config.toml
n_layer = 8
d_model = 224
n_experts = 128
experts_per_token = 2
d_expert = 128
d_shared_expert = 0
activation = "swiglu"
moe_layers = [0, 1, 2, 3, 4, 5, 6, 7]
router_score = "softmax"
normalize_top_k = true
routed_scale = 1.41
balance_loss = 0.00206
balance_bias = false
router_z_loss = 0.0001
init_std_router = 0.0142
lr_router = 0.00045
vocab_size = 32768
norm = "layernorm"
norm_eps = 1e-06
tie_embeddings = true
optimizer = "soap_variant"
lr = 0.00478
beta1 = 0.95
beta2 = 0.95
batch_tokens = 65536
seq_len = 512
train_tokens = 596700000
steps = 9105
dataset = "wikipedia_en"
Below are experts of layer 4 (counted from 0) of a mixture-of-experts language model. Rows are named router (the router's row for the expert), gate (a neuron's input weights, with its number), up (a neuron's input weights, with its number) and show model dimensions 0-223. Each number is 500 + 50 x the weight over its row's rms, rounded and kept within 0 to 999. Numbers have three digits each.
Before each expert's rows: a language model's description of what the expert responds to. This comes from a sample of Wikipedia text that the model never trained on.

# expert 22
It responds to: Digits inside statistics in sports tables, results and percentages, like goal tallies, Pts, GF, 9|4%, 7|8', plus ages and vote counts.
router:577533466449500486563510503446501538628507514540416501546600504522544573583509424605468482484496514520494624541524443468415462475465523477513412540513454465524424420495553566434465453608546509409396547419530469553510526402503505519447448483539484529535505523416443498597493476515431401511551488543450471538459546467545490491530464462531461470516466526493533464494508545481538585538524485482460489557519538517554496472492452592406483476494547527525508547471473506438450510480495468481488485476493454479533461462495369522520551498426539473436467478477446511514601416503551505674468470488336479459442510432460532512598500481560546519433518571524486465537529542500428660530450
gate0:431441446513467519530408406486487473552466486455507375486522555496467406430494489598504612422561604555501515552489498409459492512489516484469533438458461534421430600482452505503528463508484465486503512499596523483428532469539462561467446523534457530497535592505525573387431531543525499422389538606489520471531508467492463522497473445585546452451522468517499410479468504512518499468530534443501446446430515464468500487590535466498506520585475476456466482396498487430539563502542504570531484522534521509691618556573481494392403535480618524606519490536570499430507490542469487504554448457489528578483496452488457497477465508464472575445432471474436479533541416504510496541561
up0:529528567493481485477570577473481408464479437490552502495449530558601547376514496477550465504501395517433612546574514520477416447456416525512470433553525527556577456578522524462446478484571449544472606501508472489579487565469450515549481567430439488619425441546524553540519469501500524485501542424448532555468511468509466490477433500553484524579422480461523415525515505435473516542494463620523597489519510476474468542432397546442404403416435424546534475570504491485459496531529450479440457409493438550498507494446518538479526457549514534498521522554464478579478500479560549492513593481510453478584444532546413470515547503477631436455582549534521599579561441477468494544445

# expert 55
It responds to: Adverbs such as also, later, then, now, However, again, only, including -ly endings like traditionally, industrially.
router:462438452482562517550491375472518567523478556568490495535514499535462466545499429501493502546448518525502566684520535468523486474567497584459411505509498463540508436470501504448475485464524469451428500505508384563487526446456468514484490436628453459543537556496404499446548574570457474464525487539472505585507522511487584491554407465534489474518505547534572523527500513516503517467603607448459488505545557459530472408506479575403460492416521606545436515478487492491488478490549521484338482520493514540503479570431388515503611502454530420462530491461489492543526451450446454600436562523483469500373557336483490488512454526554536522453531487477528512553549558441509574554452
gate0:452549622544513487545489424616417539575515532533569499493552369452473458501444397557517483433515513485384491538532657520528491489538488461482533499490501537436462509500445540557444524414476501586536482493596389535478451482456499557481489518530522456485527501345490632494547525461428417498552488491494440517545574443484577492495511457476497468491542495537526492552568433515452504595521546449513486522526542510504413507512441454521519452434462451495543475513452511518457480591443440526529561590500478503629509449526424468571558435518484466452489508504501521511425572467511565491513591559507541494461596495555538457512468429492499465415450476427565479452486595498514538581594
up0:434440479487517510482431498534535432515452515497541591556581429472503584483519591546516520521430486507452556554482473391524599522551540470450481526417462502557512520456505487458499464572482537515423477478493537494542419585498555527440437459441500603528606488470545513595539533477449565466480397423442475565394445581541415497428595492549516525438521433470529479495573469473376497557475393490563536515442525504550515528591520484494569579481512467546463494565533495585426523560488543512491508515457608478446519510464509511509485421509557525492499376471527489457464434513467474378484472464446428458566477515473502514485518533518573665473498516537534485477429595549543482511437

# expert 2
It responds to: Digits and pipes in wiki tables, especially row numbers, squad numbers and dates, such as 4, 18 Nov, 79 | MF.
router:529459479486563428537553461470514569592487556552497542498576481458531553593480421526460469491455550554408559558540525461520462583443477532446412535529540479481473418384497515434484518555532492481440521389503411545510485475494512507421435454539564451482573524380493506540495539527454473540454529544434572528511548450585498560548400517549476460533513524630518478548499449554549527521524484506435483554558594464480519469559503624424415455456516526514511511425454531550386449506603529469441508487477414498474490457491470512552494511421516411549516513510434493551500441533559494552496534500384542395471623475481523519561424538590519533544508516582482498472473601461511561509456
gate0:494514546467546449536556519441521513551573493485513541507455533483424550439589485439522446472524538484442442505540443528548457504370516482534515375430496526540529577516522495553427525543410520544455537481401459548578564537536394452471526517500590466471548559392524439384504516613433415534499521449516466510455489490534582527475624558550554506467603473572609501545589381580490538510549471482438481465505452531549485523519523486560425559627470534495438507454494563453527503519512523519528474545507576464505458425610432479537490518473454533496524515408522511446555424506530535473550461546589538560534377463515491495516560470522461515501523478522521521554452441434501462571487
up0:472501394466501537507419364496538434529550423497471507453541508505549489617576496492577496482485557442506434516475451615553497484546569505536526518518546462525517452518569513478474592529505437522574561446575454463410525478534617507424515388512491538563528491528500510481562593467470567579434440465437553505481461479551538487487439469519456565549459407546494478536376505489512458512503436475422428581484569506426500551469500465445494596430483506506630544512549427484532530509549519509448489525532628536518432446502497452476375544463463560567522542441480558434474489546507457523480491428443491478419553494374581529471531502500519556445485514549475403554485506491480551451487

# expert 46
It responds to: Punctuation between digits in tables and scores: decimal points, en dashes in scores, colons in times, plus and minus signs, as in 11.22, 2–1, 9:30.
router:574427528518471503481497457482441522574509462594453606550561542488475513574478491623497469616449510546453594538474492478468435507513557607512438559561472544492526524484567518472456404498512520439487599481513429577451487413537393485456414448553507522545532480469445441466511497510504415456542466544504499496429507411552450538532515388540454458545483531575497489453540532496529492482517533520463423578559530467500423441511447493487536460486541521545434539406509442496467480470536453531405493488509449567536523511510509484485579478472543395496481441426562554512523446569443545593417536488440488440536452418427546442559479515509572477551498617592523456517627479440527614502499
gate0:659523522472517563422533518552548436457608491509534511544395554516507489434531468507434488409524614519522480571534397477500422535518414455501532503453400490538505515529541585532510486519491471463523507492473430525506511558424499523524556416474485513433503475491475469507546475548570515545508470554489496497468523538439524522499457401561335472542462496635500540489483361529473420578486495513455497566449417449553510454415487475464515495530528569409472450537499465525391581472522509511458516510586538528448509529557467546541513533573441518445456507513525559527438400472523483520458445485480477599480493460466565428566459474521510462641497541479538471517524487495523459644431
up0:548468442507477505529476528450490462552411515471475574417508468522431522553493468493504446479513471588543411415465515427550513512506494593604439440509542580459591489457502489497528508434479498503635536590554525506458529412648514470521464440571472528563543481399479471502446467536414468472501567542396510503575524510467487511475500530513474509508566527447494449522565495543482524422540482493494540480431586510504439465514424555481567569535428537542568520448469429522522441514504537547489592606483534483505549469495463493444519532530420373410548605435464428389501555498465427538446599471578487507563565507498538446406494469477445587533517500469461530484458539489470557456602